{"n_kv_head": 7, "head_dim": 64, "vocab_size": 27065, "norm": "rmsnorm", "optimizer": "muon_variant", "beta1": 0.95, "batch_tokens": 32768, "steps": 10337, "dataset": "wikipedia_en"}
Below are experts of layer 5 (counted from 0) of a mixture-of-experts language model. Rows are named router (the router's row for the expert), gate (a neuron's input weights, with its number), up (a neuron's input weights, with its number) and show model dimensions 168-223. Each number is 500 + 50 x the weight over its row's rms, rounded and kept within 0 to 999. Numbers have three digits each.
After each expert's rows: "gets" lists some tokens that make up at least twice as much of what it gets as of all text. This comes from a sample of Wikipedia text that the model never trained on. Tokens count by the router's weight.

# expert 9
router:536441525454470521441447434595558431462421562421574529428558551449542440454508548430475553460514443442447524507540535443519447423529476431525459574552489523448525571444
gate0:475529494400545558541517488496493603516576425564410438518426516515465481545611462496536437565514478538482532515539549498432535404618458699517449490491535435534551505489
up0:465460453448546435544530539504497485512532506441462526540526467553556552510469443511472579509482527620528517511567566436341519513529490461386507481552414507488537537543
gate1:592506479487509485535496541398517500498568510454412502508395397511534486482440462461572395602516578577559508439484537511482476548530540528554480515448435460485384567473
up1:482489463445495560573369483519468509476487515517533446555457494420446540501617521495390565500481448518566396527637520530579501483492636474472546456486457446462598469522
gate2:509536427496509541512516472608493517519554438451455541503557394448362510494454494520533413478450511467491527538536453448403514574462522446474531477422564520515434367522
up2:433483559465500583577592535496464563498487454532495430492482586526453610505468471498432512506499519553477433598447547511541477474546516528468547477499504477610506494475
gate3:493444453459459435510503613495502480443574376487473547547512449435480497430512501549571523477457511461456559524497476453407535453541534496632473415550448539539469475533
up3:545491532408492496459570601420470501473513534449577535436508448537432552554547422507513502552448483467465451499492472472506482501539541477524498459508508413536431562534
gate4:438443375576456581587492520557499512385568484501520447516509438484427537547470465472500458465489465537508388512442458475471502596435516483596562442465554492480453540515
up4:479440584485468474524514485606506487477556540406524458511489539510425540379513489549537514385507455524493465509524452494489513454529506562548565587357592559587414463587
gate5:611520526486486553581462462470539482569442612565449523515535461522475468501508459448500534568547576403481577499453437537456567536504358458500524435495474535552507483613
up5:437568474500493461444505406445517489426549499473542457473473508452499511436488576514622494555414471549504458481454486443569557501575525607478473575469481447454461550486
gate6:442557506557532525577503531553566489489519499485428476497492496447424428453480523485524436422421427552526541621509539437459500473556446498534517480431494566509528465496
up6:451526502422495472527532544445514490517557498443378483477555437511443457428510520543493419487463494445438545520501564503437425501458398475545446524466443468563521503557
gate7:527477512499520492447561558426467559454537410571396510560424523546438549495487544522492505485466495510465523529513457476499529511521469490532564498382527482611534483536
up7:526520492458597481502597542426468410552480504497492583451589629535470546442482475443502436516401495557585457437472479457499501412558522564583587635521582485543497524398
gate8:495525580553385556557457536493456425451552579518507489440432471511486535507453520491527485464424521505616522521530525610524491546484522438474493508505509530580452523484
up8:382434454450418543505434548548426580485467517502593496492495490538500520468517532525516478534541523496540538484465465432454547494547440475493414493564470486517513458452
gate9:483517528497530414561537518471484550533549434494520493534529514531570547469450465481544467478425563589518406449456422480529543548562605400534546474456460494482493367517
up9:498553486587491509490483438439430481511499427496489494482486462486565472459542526589503408554501464597485442494494460476507467553519473418468557511510406525453558548510
gate10:499567409483501550502444520483480511472482458479421544429474478548449543511462439532499456497565581497498520502452506526478516523477498503537539449470548626477471463583
up10:448558452411522472463498502610503506464475552534514543525579396509505507494457523532513475518605486613457438588504475570533546485487477470507570511517427525547498474400
gate11:487670539425516500455571538496486549454561532507492492507517538451489462561349547522476537550545567485562446475496423502455521460462516465452454422367492450540523409567
up11:554478496487572444400482500451493441545469503485496453549435531515538479476467488530485559479474497402545469445549414523513477479496443440551449516530452412442510462475
gate12:459504453563417433478529514610481502494600497460505528469451494542513523544487501514517564559481520558442503559485541447458554581555558509453505495482504476506550425495
up12:511483548548415447489624514431546528457553579498536528445459558496524536462557488571639558512508506446423483548494530464495476377559464483453539497459488526427567520500
gate13:420474564491511524516453526573533401450623439598513539483437511500521507516525485501472454528516621532467556537523527442435506536545539556491558553403420540570551521472
up13:545522440482499588506475501513483528427481586468554552504418454469556478391407474432427473501500514459505407487513470544458469517547431604537515494509417537480399557515
gate14:525472555466568439508398557565462538558518552495521556474504514535473426600502506440568430502471506557524500538495434529478503518480479601477524467451453515525508465492
up14:436606502482458479472592569419587514481455534495534506495469490521542537646527491534559490490554557600513516535500533486472582559512561519468462508507613488445497435564
gate15:459544483487482422510540533510518517606595483566503415620470571506504549471438548502442565539558537492478535476529441467420535499575514574521431583492511537551507458469
up15:540340577473465524579483568431473483432510511490547524512463506457472524452544591560462499499469439541552515563544568478568451480445513452454499459444603482488524556434
gate16:519494506425470484520478549417577496478507422476521500525492512516485584598507472498520437451559524539535492462512495468451469456496456570465444427523452523590458416439
up16:515401457468499477492491528431482597501485385544421506504420523413462486552422475499444521542380413489560395473570604469559468490576489474614528442570483531538466563461
gate17:469541556519503558507514511430551450576540420465460459510538508475415533470521570526481533580504515538426518577537432580397460463480400560512480459546560512476493527510
up17:514414499546503488486443423553503598538573585524435410508545513471485460399543428394508430473446495484446471419488600453407538520531517477509525535478580523566545547467
gets: "\n", "\n\n", ".", " |", "2", "-"

# expert 4
router:543427534446483508429477451594519447461426545441579531414568540454548414443516569459486562471505450441418530509534529425546464439538493423524441572556492512442511556446
gate0:448605434469492522529476491514597571546445482571518564484470506459489515458477575519366581467418518456415499448534569581470522543460484508581449443446580590535412483470
up0:480512577551573438488435487435439429496538553567590565542497496494397564545553436508528537577429523555546532549483611437519518527485565585455461511488541573522454531521
gate1:423561437503521455483476509493448415472544595531426557564483478526455476551374505494553468507453533525456475464573499421521466433578474490471562413422554494528600524471
up1:506383620643527397566471521501527472460422498567545408471500451440438508517405447510542460536567540494485552527440521496460460526366452509425560512522496523579467489611
gate2:523521562468395500557468546490464572408582465546518502549508519526468600511450490516538437503581456513546563592497515567484507497523517507433480459462504542535440567468
up2:587484494512536497543517411459500490543441522458441514538470518583425504447515531515432537490444556517509386489497451363431528505442495592459524532497483467505394428503
gate3:463596420498481377492496608450441460501588418428458488495467484481450504575571429449568486511577557512390469432518456487460471447472403534525498505543520536544511524453
up3:559486502590455582426479523432495487476475455580522503486585500492525567514473535452465544482462529527549535448509465518530482513439482495550468466525529431536482523625
gate4:512470519583485498465500582542356503502578458462511551480553417520417415544506479532536520484589632502553484485440490494543581469479493576505533472421474488501567490558
up4:530505441475459431528456531487533470442523486414487534497494447493534491537502508500487490440398460469512507563566463486416429471461514502469460617470610578468494555498
gate5:519527435571530517524589539463507483487635429507543437605432469521444441526465576555537473491589524470460461540431404486430531558381510469519558432501442457420511421524
up5:421526512449515530567430415505532499509518480484507488418506605518555530545468518505523523490453464452538436476536538491492481449510491487521448549364542403540591494525
gate6:506506517501529532536507563444556580443618499473524548465460526506470432522555461526549503484449510527445564496505519547440608514527480522577556462421538581504528566507
up6:530501464518437443513510450497462455576521565525500548484480404619513460565555476462476456582520564468449472450483536525459469517473434494482493401592503430532438557503
gate7:511482515528568477540513499446523534491519566516472445515439556515509523470455432557578431489484532512422539446509519477459550522545538592474441555435466478469515432569
up7:552517658519579532616597532522478462544573483413496449468554437495548515489445489445457495469585470528420444508559461490469495584512482501496532509573478571397464518496
gate8:465469460525554474507472583495489464563483485478555544475494497609465415529499437553526428502405583511432410502521473514484494423516408491556499514484489603448481462407
up8:519449475456452477411531588450391579433562432490513475425554554477498482405479503408526503480493461495404434423512423456538549489605523453529520533498551426481495515585
gate9:402559468444573492514488558528460520515656562581502460422498515469484489485500459500532494495425503427500456528463409587541566483417448538504603517437496563511517442522
up9:473423424499548562535502481440421512520613474517428486553509585516566542398455523516485485524536483453535491415454445427582410562586599509473550515453500486513491477468
gate10:465488535515525498615477449354425531485486463553486518555471587399436482475468541491530434515478541592530526504525460492564479494508511491509513432432468378536410489542
up10:482561530496592491471570489507476528443498544495443431560537632471548401465490564543576515440538454615476539454476468577499493466601554476455510436522484565558471518475
gate11:435508565544406510546548588557487484448518459518449550530481564547389471546521551559476469495421562487468518442460494523461551579417546410548517460421424510567450483538
up11:523538434572517552549633544445441572366541540505574491457523555615520477567630515477529573508471477466524467528553581473438477566445486444551476557471503520433492457519
gate12:452497612528561577514524513462431495386477504536504561510429465641465541593559464470515566486506555514491539584431442436443577493539534563478556475470451525560423561412
up12:586476484452553599420480525518523510437456541526486488453409480459474547481504533480470658434464389474431376485518443512469512527546542594468476539558504480553359546489
gate13:390535551549511453415511478456536423547526528475453504489492574497359577574537516493492465586541441475427529508484411454501464522465478481472457515469470467495411481566
up13:468513441612473446401555455566521466520538483521523569506424498487496480540469472613437472487487508498521540442473508552502523572500465558482467601565441477494555573521
gate14:532507565472449555537461582572474440339533485453573559439523517563428557518533501481527523442487478511528552516521495428520550481534514530520509473441470506529481532489
up14:456481513490500508503516542453500478523575535542476478504482588504481483515532599550530570531557527581439497463618530457499511487516531473458513482532515431479535420400
gate15:432573499510514588541540557439605468420502569488510447528548470507454483478488442415425537555560569553553480534418500551523590465591507575491507486418451548492557510519
up15:511517536524518404533557458538541395552436455478416534516468511481520519535490483539450474550606508524552508453441542528539574524614637590415483416533534559573556443420
gate16:467506489446428514530554616448500592410571525555404568571551515509512433541511545523436430484465524530570468491547509486524548569487441555586417473464476531512540415576
up16:524529562472574446496481507570487433581515558520508409489498472517530501482476446546527503514447512455502572452465483485577449553489496514369588533598469509555505597433
gate17:552469453477614486560579522445504538570511453522467500472521478562420586497504460532401560486470579570513566480513473522485561532542545524530455490416487474507514428442
up17:559517460449388543507533506528556552490503545502438437507487471547480580439463509464654561507574511515494472510512466471513511558506512526413576443558544516500520502423
gets: "1", ",", "2", "\"", ")", " film"

# expert 12
router:558428509441501498436502444562503414470445581447580569418593496499566491414466569465436530501497449474484524555543581453500438526519527430494437572585496495387532561429
gate0:463590600482468509513568539536500465485529496512544518451511537451484520555427512474500431525533597515472471550513452538457500521537573481490498506536488443504558526449
up0:425565574556570437486545507493556419495457512560495514524480498456519531473514495422484532476562509480525454480533482415521409600554535463414496579522529444489514471542
gate1:525565549579503449581492574467553568538431513457422507537520544532437474373515494440533463468454435593408411483511449508559569485361448565410430468550424366509434462502
up1:480531526648496498472552455480531547459516437454527529580525475495455403463473544431516601389516490522419418524494387542517517548461473533440491583484548473468391529484
gate2:397513503570461461498464491389488479438509542413560543585524530463476506557570460522464457489474459489372520550508547412518605526441477509516589400480590474483475421440
up2:418503484547562615546504589580533510515513477608470647505517510598517446408517462498524491481428433465462473519537512531543453443486402480485496595542485525431395480524
gate3:450480487518465473565482575506546506577504495465516465465478562488510583391421444534488533537443632457483495607519524480439544517529519530529459432520481547574511434560
up3:450528552520468627523531523436521449454533426546515514444571417596516509547463484601507477566501462476456529518483502613533610517388501537498511524542594484489501488444
gate4:483449474393525586512565460484490477522568548522471545471487494468548495489510536594420489495500482581561448346410577576468444449529597475468440482535440523459490452409
up4:530482477476473577450487547544462508506455478444479538454589393418501536535489581499476527460539494524530556529491461503612538499510505477491523491488549457533463458521
gate5:467548533507623563511444435513446468492417602528513491536550418560443461437484422512425534440551455453530513492561479499502526558467485501504536433476541435455563480592
up5:546441535489480494543434424371483497432558475519522508550494468464532483464445594538496427495480500491550539527515491310548485497506461513442612505484562435439468565428
gate6:472563478417502482609499396423499504460529528452497478572449472521423652497530499547443511552474516555492462459543534512528478548461484493441554519525468457439500437448
up6:558440461461407566476584544558488591546515507470535586497436575539508490573486593385555500554475450482593431531528478533545497462538524486431492531480447510511481484539
gate7:470551478520564413536541513477552444583489510477511564527503475426420574486490458451461420494407492379521505494549538504546444502573479488515492569457488530404511473497
up7:584406585516496538493430518500614531434540553405440502436478518586484460487511547394425506431479445491456497557478570447606545576592383500508455493484571494530524543523
gate8:484591563522451428541459541435540526501456482494433410602578532565463521447620459497431459515426518530486505511571515501574461488560494549521408449420427510523441507473
up8:550562483514497561565590549532592513515482509451506465423588513479550489475551485489521532553463440542514491436471476514490444486521523542485536477556629466651345359483
gate9:444390406515462600454530530448620514430519521571474540498482404496464533460492516491525534483543494593540449479518500450589528356596483508512518460516546491497531485441
up9:525473530447589467547402447575499520456562535543491541553534476547518488422492530506515560466494487593565564520470430473503553476463534567515510505492516431501461457504
gate10:435532450494497510531516519495515547423454531549495565487471525492470489423545503474481350548535550503561560551570566523394556470542500584547463512437467472503537489513
up10:502471486469454387531513437519579560492508481473524436577464532624563530517546469484464421431516454418530573481516555475555525607542529467564459527535485585518579607561
gate11:605551507434534418439540493462504551553489561459466461540439515526581520416451551532558480514482540497494491486526599362510495490484575527463518402548499539451567466519
up11:516557533527461462459518405561502595535505435548558525554460486558469581538599579526484502491508452523524524528465427471484577393430487487387560463409598535450557526457
gate12:509470506543515578459409478533454540497423544517477541571485485543539470430466542517549444470504505460520493525399559640463576545508455555538622507541484486444606508445
up12:437500476472473376501507508404561527526503499511573491471563425427587513440536542518536594549462468529440507455520442415481547405508514485564337437481491423559533450444
gate13:519523509483519490498469510475459513499553556489490524559492502477494596518550524451515458519525600501536483594529476501420510479543471461447468449489533484499543483515
up13:446479477402494425509438485572570439536509476447523470433429449509483485472543532445439494451446504485477483503501537510428388519474473543471560544513510527460472574590
gate14:521556472493502391427582469531494412509468582553428547535450477545494533507505592432543431543472546447462563449543409579423539462439523530420460449491483517517442491460
up14:480466572455443537536506546493522541411527488530474492517504466527577497550458430513504493501470486514537492466491584549542478515530646492519459409504458484480503542572
gate15:442561480608425469550423576499486493531496493518477497515607404582489459524442546424433421498512527479442479489467506524547491511514453460426440434538549556444540432473
up15:563410559502523507493512495554540545413518478413467592512515471430461443409475550480541448354518593432353541462517482458478494474523512587485610490519575434470492486513
gate16:503547467496435507526475576559625462459475460618449610567464493611468497528520508500504527444515468444580478435526536606473464544454511525554478557435519514458479487563
up16:445572450534503496544535565564437519402479531474509439477566541500473542392624434514528437453502521553427453516512560451480502414475385466470495531478460502530484507485
gate17:513532485489580479431542485427450568450520523491493374539467545460517494465599505607480475555520492580545487480505481434360424518538543515467437487535480459564452609541
up17:503448495518518531469592494543581465470532461576524536545519539408539482543463509486493546455454467510491569480512591574517567447488388485527458510482536556579476542439
gets: " | ", "0", "2", "f", "b", "id"

# expert 13
router:570471530422447504421495431544514447489455522431569527434542559441587432467516550468469533483530442442442517504486564447525446457497495450469450537600529527411496557445
gate0:624608526447458498533418496495457511636487527474503432409434589558517513540514496513564398482527566501437475420441544531451492458424460422504432403570589481517600540506
up0:511561491515594554502583456474540546455469418459431473536435360448435458482491532527515537483577477505446579466518449470578468551538566517464633481524460548509546519489
gate1:500553638507498389445486542465525480415518499419451525440517572557562583470591415517522522535553504447456510494473547503557493434512402534429532514450457501510487516516
up1:468550524492619559568459534489517510472432555540459453484508562542411500525448536421557535485586480376473508529449494488474488524478536586463547509464550456458541428501
gate2:477556460527497631549471443499536523429463462469592553447555489424440576476461452575502555565575557441504540521508622464443487546470474458534513370584519533567498470467
up2:494501537469611534605496470508481442462525454562531511551384559477498486442446495540537591526578457443496546496460509566440496575511401553584456480504482556520506492492
gate3:564583464463487508510450551422487467407491476522470466505439464501443442481502591428530513481570520487471413521520466516558418604465545521527418456507559401402493631499
up3:426493543515457459553522523485539520512473525475509568570482518418530499468471490450453426542505516526542632538542505559507488558363540574463570498504543558571518514515
gate4:484610473528491513545469508496489493593475451551444518459480463530492533501550474489500497474464477494446508486488540450409482532480630544458488594528478492495511370584
up4:557476472519489512453629536519518521515445568538474517515460487447509481463452469492483495494544507509518580518564477563454522470511448531545416455442533452519599534497
gate5:495647535469481524469470462534541427486489439566507511555551551528518544502510501499540482495501569508483496485512503511491566399476474562527527366377482448494454441480
up5:516455492582561449507596464535470487520503550531556449505555517503402452512479480605490538554570448551464478499594504621429520574542518438487491486560608578492522427486
gate6:599533515475533460403535556515410435592542557523487427532430533471593445486449519505607458474477617509517437475438440456586445576490417525614526606501471564514552575584
up6:527550440585454527439505554578516470533530509497454544419533479454504531572470421422564442409447501477508455536456391553511526440497491461465457473481463505577486470478
gate7:445524527425468500490563445417476540476449537518427392556472505485531556545534479504509442522549546532519520446460471474473480517415484552546419536470462482438511476477
up7:451460548536400528483554482519519537530493536432409541423495424595532475559427493506478493446490432558475488516458492506477558516529505515499461527542566520546390502563
gate8:539456360429508562465474448467464514447482527565447493526454454560578551425523405392446446506488598528549470503439484544582566445482533515487493530404518560531440524452
up8:496532508433409480507430408585506520464472543451512492454449511495558526439468600488528500485477476485511453533561505439365489523423465565473576483464444514509507468560
gate9:495471538508495458525480502535492497470602489492525452403440517538584532524409516376485453390525499468532558540585538560493409480509427534446515497535511515408485565443
up9:529420488455411492511534536482519471522517566520449495497495444482492565487484510466525457493501523552455486529602485558493483567497465538460513476401552474478527468607
gate10:500501511458530552556526543482463519562580455496522440449565454492500539585544498519499438454468507538481483490438458475587520571454480435496480436512437468562523520544
up10:517390533497514452519550552473491546473518416477513557431498458498437550508570481510473465505578544480492517562462461584530613559466393566631561506515487536488523528593
gate11:474562472559431576516517508538489504467554464443491428449535555603559457472419470460470471500474522548537371486529468506564453580562493436437437511526521490490499480436
up11:394583450530449498453499527558532554494494390474454571492555524502406531440549571458586510532566455459524449570444464481572550570467443489421490465486569534539510558424
gate12:502536564453511574461455491378513490612504549547522509549475449419525539528511524557460418480446482524606566415519527428504459520490604421487444525509501446502378438606
up12:380496505519534417421511516525481576454520604481430551414581563506406490453510502516495619517449415511487447451584505571465498554472572509555575484503558539525494498513
gate13:525513577529487451509530591513580452499533514431503436514519490483433479468545442652451490465550527535535453511478522526503499512433563463531497495558491471422482500380
up13:516466483536496540638429525464411510568476464500585531524456480589495605487480572502567560491517471530438504518648443552395509523523442557496457490467487508482468523560
gate14:590550579480548489395471557443473606507478522458506507490466547520481503610476453539543494416577494426550458502490510445499438520446494566498459446492511506390570563446
up14:501543520486424476506412523538576452483508548586447475531472435614473524401451502455470385503454552508515510466451430485555509510487457480546458492565488461483559509481
gate15:535537437533574492457570526546469636542548501553430442432433475603524530491464551425576450625613454534441539416533530513484483449400587619495504453531476496518491569478
up15:512471531505454459497406508457587490556572549545562426459476559463422637464506480570592453512435543501378417298547469527499499536487486514529487491638543525462526416434
gate16:471532445473515543515486492526470551546468469565478493550557460617496433468416545524403476459525535500440460493421472502453509487484447521398592452499476556530596476527
up16:479449509504547470541494469496561440586566478500552563577542596494512485397424531609496528441518492499501454490549485507532564506512505441544478501499491532527519523658
gate17:446561453547557528427485507490505667561528434495465526510522539515486496473491462513420548471483478439409508531560579505557487439483533583556503486622434548458449523542
up17:442432550568563545386545502516563492495501364477392486519526576453462541472414460533509549534562426489508527519488471539500514473492534549544513545494529548473554521495
gets: " | ", ".", "er", "et", "in", "al"

# expert 2
router:540442541445483502441482440582536419473419552435566503437549552433540416475504573442490539424513435463426518515497542434534466453499475447533452582557511488453541556460
gate0:568527547548450464508500442440484545453575458560356355589565434442543502505474476471513490424525564486513455472490445535430532536499549530443551530445603586550462461526
up0:382445562361406544463416541496454503488533513508600414502517468461497492542448505534436495570450512510564473542492461442478419412463507414461523524500503491477427592474
gate1:424528547441519454509562531443500473529536537501516504512481609535446491561523508505510437531583507531540464561493581524518563529559495589542578478512493495480460496533
up1:507486539457421412541506482429551539473450564603443409544572482489508583395492533477605428543553465441535509514411538540519496479565444458549539472537553455414510485510
gate2:557607544545427391471593595465562543538584542464560490515538482430512431524488490516555530447617529501584593460558484491474533513503480527528474439539529402497494542549
up2:541474511543607423478475476446396499506469534430493572658518437545564453482454425463489476451501434519461560595433475545510590568420591484515524528507528505430465516468
gate3:511509569552466501596502484538453469578538620531534527585510480484479524495475486452489508467478491524501509518403503525490551529538415533522482601457568512559460555569
up3:533491521404487470542541392521556476458489515493494467489408616573450486448568439426492583534560489526512510457456571449478559481481465477534541508488542542526497409517
gate4:473492493573636433513442608439468510479533565511514485443516534390401482567431556494490468471519564441599452452404479548514548536514504434472537432452541538497451400521
up4:551434452605580467534494538546465470595427635535521471537504500496550534543483529600541483467532470555437510471551410631324499543548476478468530475482563516548459582533
gate5:578592465550418509458535556516528579513590438535376503521485474538525570550546476527513557466450526480508522483502467503440523590494473466433478445467400538616511541483
up5:497505523469510451534428506511426509420506461495614492442439546542553603488481550535485537452489529514449524439451518603538499461487526460503532453500520443549492396428
gate6:420563531499481549551487506579433613450497556581476491505462427627446551522496570495542565564593546492389508535469479467480507515508525460517521504471534501554507486541
up6:478592453487516447531506450506589407515604575489460559472504499555491415497399513511534411538534532465515435470368546490498557566435511551425479489544473517500508468520
gate7:541472487455467567457482543592489494533561438439491494538455488470377536528505427546560475490523497513523453554516515568507578490507464478472547439548504496580479475436
up7:556410526510528578578467497538439543488529467480504371453536573553419564528507430484530425467451509475415490457550470475560561429517509482625493478493579479489515499594
gate8:511435475504482507506544517460507467436598580614514488487520457656463455436578497501457403436500502476533512493476487468458511498501513618492471476449484410511409472546
up8:441491490552512461519485414562400445534470429472479539546471527456570448523463423504513601503506457516468485491463525449468524528553528534454504583401473473468490576522
gate9:489502375405479498606501574486576543424611523468488561523463514490481506455497526584572521495502617489463583548503525537494566531481594517571539403386507563538441459460
up9:445465509469516599467486511536494468507450471457588398488492481513495529456476578431405568482574546471474500525547466506418577547619513478442508509526528554506531485547
gate10:523481519444488513558400535470525504440555527511438563482560414468542517437476570502396479457573560501546408518420459455525533467514565521467553591411603438577554441547
up10:497519572510464562524537498491454492459423481505541439489493473451494509537611391493496628448533586543552559553494556486472491512474521539497491531584486511491618568465
gate11:556399453421547541436587485518489490551526429470435469559512472532455514528417506453420444481556452510478538461534511465494501430518537571451478434423552512502428531491
up11:498491489481521456489580557444548481564500515507510508457441474478465438433441471438579522530527451529500498509430575451479481451540493431484547454490435433476520425531
gate12:533574452464592442507531531539440463476579469444562448533396527566474536524524454487570477466434517595488426512490461588444430610428463581499519510414528558529509446484
up12:493493566489444570488498559464567483424600504482516538429481523521524582423494442619424377533560498482465535605446534517364531498503459503578474462444519536509393463474
gate13:456537501527473471464438506545471498455608501412395556519466489528466546478502515544601477538401494506476512483483497581567591489519535475476605474435555578476501505460
up13:562573539421429566450513405498484546521523531441498516513457513481437527429379582547580509526500477561544464480461420503423398556522476510476437502497576457539609473444
gate14:494485485527533480543510571471535591453521516528454425516406567506395518421466489504543470524514402583452529518548500538554462511575508502514542480438576500500442592478
up14:488477545464430506492539453554424554526495474488500504561574459509477546460394544544468417500415508440551488521460601538599436482477506601585617476486509443561457505462
gate15:565572518534407495559505508470547548481482510430420529557573460427456531556467577547501475424500524474494448502503512478502505456437437525451567418453432535530401497530
up15:517451533520587413543534410481511561499537477481474560524487537491493405482500483383477433572435479539415503467483515410369471484509509535508572480434421523598478494526
gate16:411406467471480479507470569529554630469490521568507554451430531612436556527393500550472429515547483526449492520442476459477486480477483604572525472393450517538555461567
up16:416502466505468463562539514455457536524555455451414443453510496458522528533580573513498447529515449556511540478509417452498496411388496515554484514530492429539525377499
gate17:496530518524436501510459560428465459505549579487513493588520561470548427610519490450489513428448454515486483511517508555602599534529594463453592506463496473587536468564
up17:560389543451512485490516526413508507442487488489557450519497487492555595502473513470534495486459412552452512474451433475481547505471495538551495456440596518509572542513
gets: ",", " and", " in", " of", " to", " |"

# expert 10
router:525431514446496556437481432587536428513425552428572517439571523447543432458525538441463549466530453449437528500546526452536452444520460435515459571547517508442538566437
gate0:447490563426468527525477516459384567599584464569470447438485441504490519449617451579484527573417490530519511471396450499428509502522604553454449526433517454489553476491
up0:538467438499519464595550492522406507563429511503516508458492545457456473493458409552467567571583532575500429581549582483482555477548489463420469480461477456477509525521
gate1:493510487517517515544532543434536483423509483509486506471565584508484523532601472463502529485447576544565393408481540466513567521491511429493502511373538545554502442636
up1:532458528405478383487514540600519567455573535474454509526474523523460528570533472540604455534479457474424479382514514484575516508478586548497468488600575429489475449525
gate2:439501525428579466487542504468431457578542366511531450579436651486535495491515503537523553448568512489505513477516440490456522472452527506462523469513523551616588449511
up2:492424486409478493482455564523494513565501484443487514478523533591543513454475489525414528459509582556448470464629498517499558473473442510522461432497611495492489519579
gate3:459494439572475393447559578542445448520612565473491519538395401494492479563514499470535494422541525566577488425539480547505547576502507589507515442391490429580554363533
up3:546537460537485421452504498498426498481509465445402507475483515510460555373561573417410502498615552510401499549496530576469500552519414574476533516540420542430515407328
gate4:520543484516540515493495626437432479456518511564559552466405508477582506518474497565432425524531543501569575449505461536529514418489471540529546483520538473454457510496
up4:470431484469430434550460497553567489484538510555442550556467538474431495580520517541452579457449599439583420541528572468519471467561440524518390512503454598547495437436
gate5:481528511625552515452427517464483497471530501501443512480459433592526566461512552524499440500358524593404541469584465596549523455554548518512539400436546501566580550523
up5:559514498506477615552540489479475506477523492539555363453587485466511422536551571509436460520484471446470413514454484481448480583534513552501512472544488489436503563489
gate6:492541452539535522559534589546533474513523584509518489502402451558494516507470386573552529458451523549492533581534525528469500467459477511482526598423509486454560517468
up6:550500494469416479500529564539447561531428557611436440511518494449522420464446479516491579543496546609507519538471447433428478535533546557492583524626503572485594508467
gate7:473531490498543458556452580508520467475481543520475584568437600425392460461464490443524415550542494497481494432504572539460475538478420618494537441435502544495495553533
up7:449444547433620468392556549468476477500512498510555489458450451498485488430577474517488503458490451547482559489533474481549482504467452459411539460517459364447503387512
gate8:466524483491548494487520515533419628463598489417493407426422533486492495525496456467521466537507608491538603492479440448525506518526473497493505428419485544557480574389
up8:539507449569458524552438536467513575536557522522485431540544564409508548423562531548449490529496445534524477552473466560554439498604567506492433524414560460508457484527
gate9:485468441560524488513560526488550568518571452519458484588464457529499503507544471498449557547529432540506511496450553476535527445492555532395505502403471500567553539542
up9:493547491464508498499513466471495405463523516496522528514439545480497544542452410527538515486416428425537500491510500520474529480492586530506524483504481496624560437409
gate10:564520531486487535537470538449491552573526523443470468459447536455451451544535495558530471442553439497491569473553496554431498441597446553508415447399496348566573497470
up10:523515550435541582495494495550509545581503537557527471499543528515550478579498475505426491500510519509522516530581560562476509461546382503517520542515479494482581512338
gate11:484517464417577473518419418540506422370584522495495463401577483488498437459575477517461493469492524478522441435519478582440582513528520437435461470451470449466398512478
up11:590444512502470489472473449513349495485570429531362437498527538505485464461556430523411452484473413419529496497491460521543561481459490374411518541627438451554454491499
gate12:511497454476516464509508552582499490443549474369554561419449456512485462521438432560511505460504628461451536505516477553454532469510498564493473446549457557554448464614
up12:534527467405546510586469459504484469503471458408518418446525454545459516549541444585532516578503514561456547510455485500413556550525515501458437505530584509607485530565
gate13:503526440480454474560486545501458512538466518473471529514527533462450403503527437621523458501479517582508484548525488569617584560533535526407448467519486548504466517456
up13:458446528536589562469428498476574487570483425572565576508601492458488503489486580482532467543563488445478426488548427519411435442499420545472513584529445413510472494567
gate14:450458481572482481544603533512491593506510462529534456488564446483467506548588504444500490484486527579569566421478489581517495455476490527489570494452443527496447517527
up14:500476465562539457542417414412575503516464521515503480505539522429457416450577347441516509489554509418522591434545518553490487456510576427498469472520470503454465544459
gate15:386471585526464545564487580558498452454480532566499491450516425527459421583462451551475502444513551463547479519528493518449470502499512537440471492542507506555444514505
up15:483510519387503475526428439530470479426494499547490583375492449447462534509449517470513494580480478476515559558548472487414456456573524528554489523462513509517531512520
gate16:619486486451554464408550534451409525458564457445465487499557403594474472524529489547505525455467537489461479504428535511558552494541451570560464457391526471593495456515
up16:463492471465459505556579441484448495506492475469510486549472490543548468514534498426468616437437560570494461390533385391633467478472530520505583496454455555510389545578
gate17:444511545479478477646519528541416355441451502561551588408539481499442533588642445551523483522576553470513543561556499513509521491528477501500510452383497451525463419497
up17:484533490492503518500482499522447655477518469561486454538558537491518541524390559455406544567450489555505468485437472567488471524472548564550498529466516589417508428581
gets: " | ", "1", "\n", ")", " |", "3"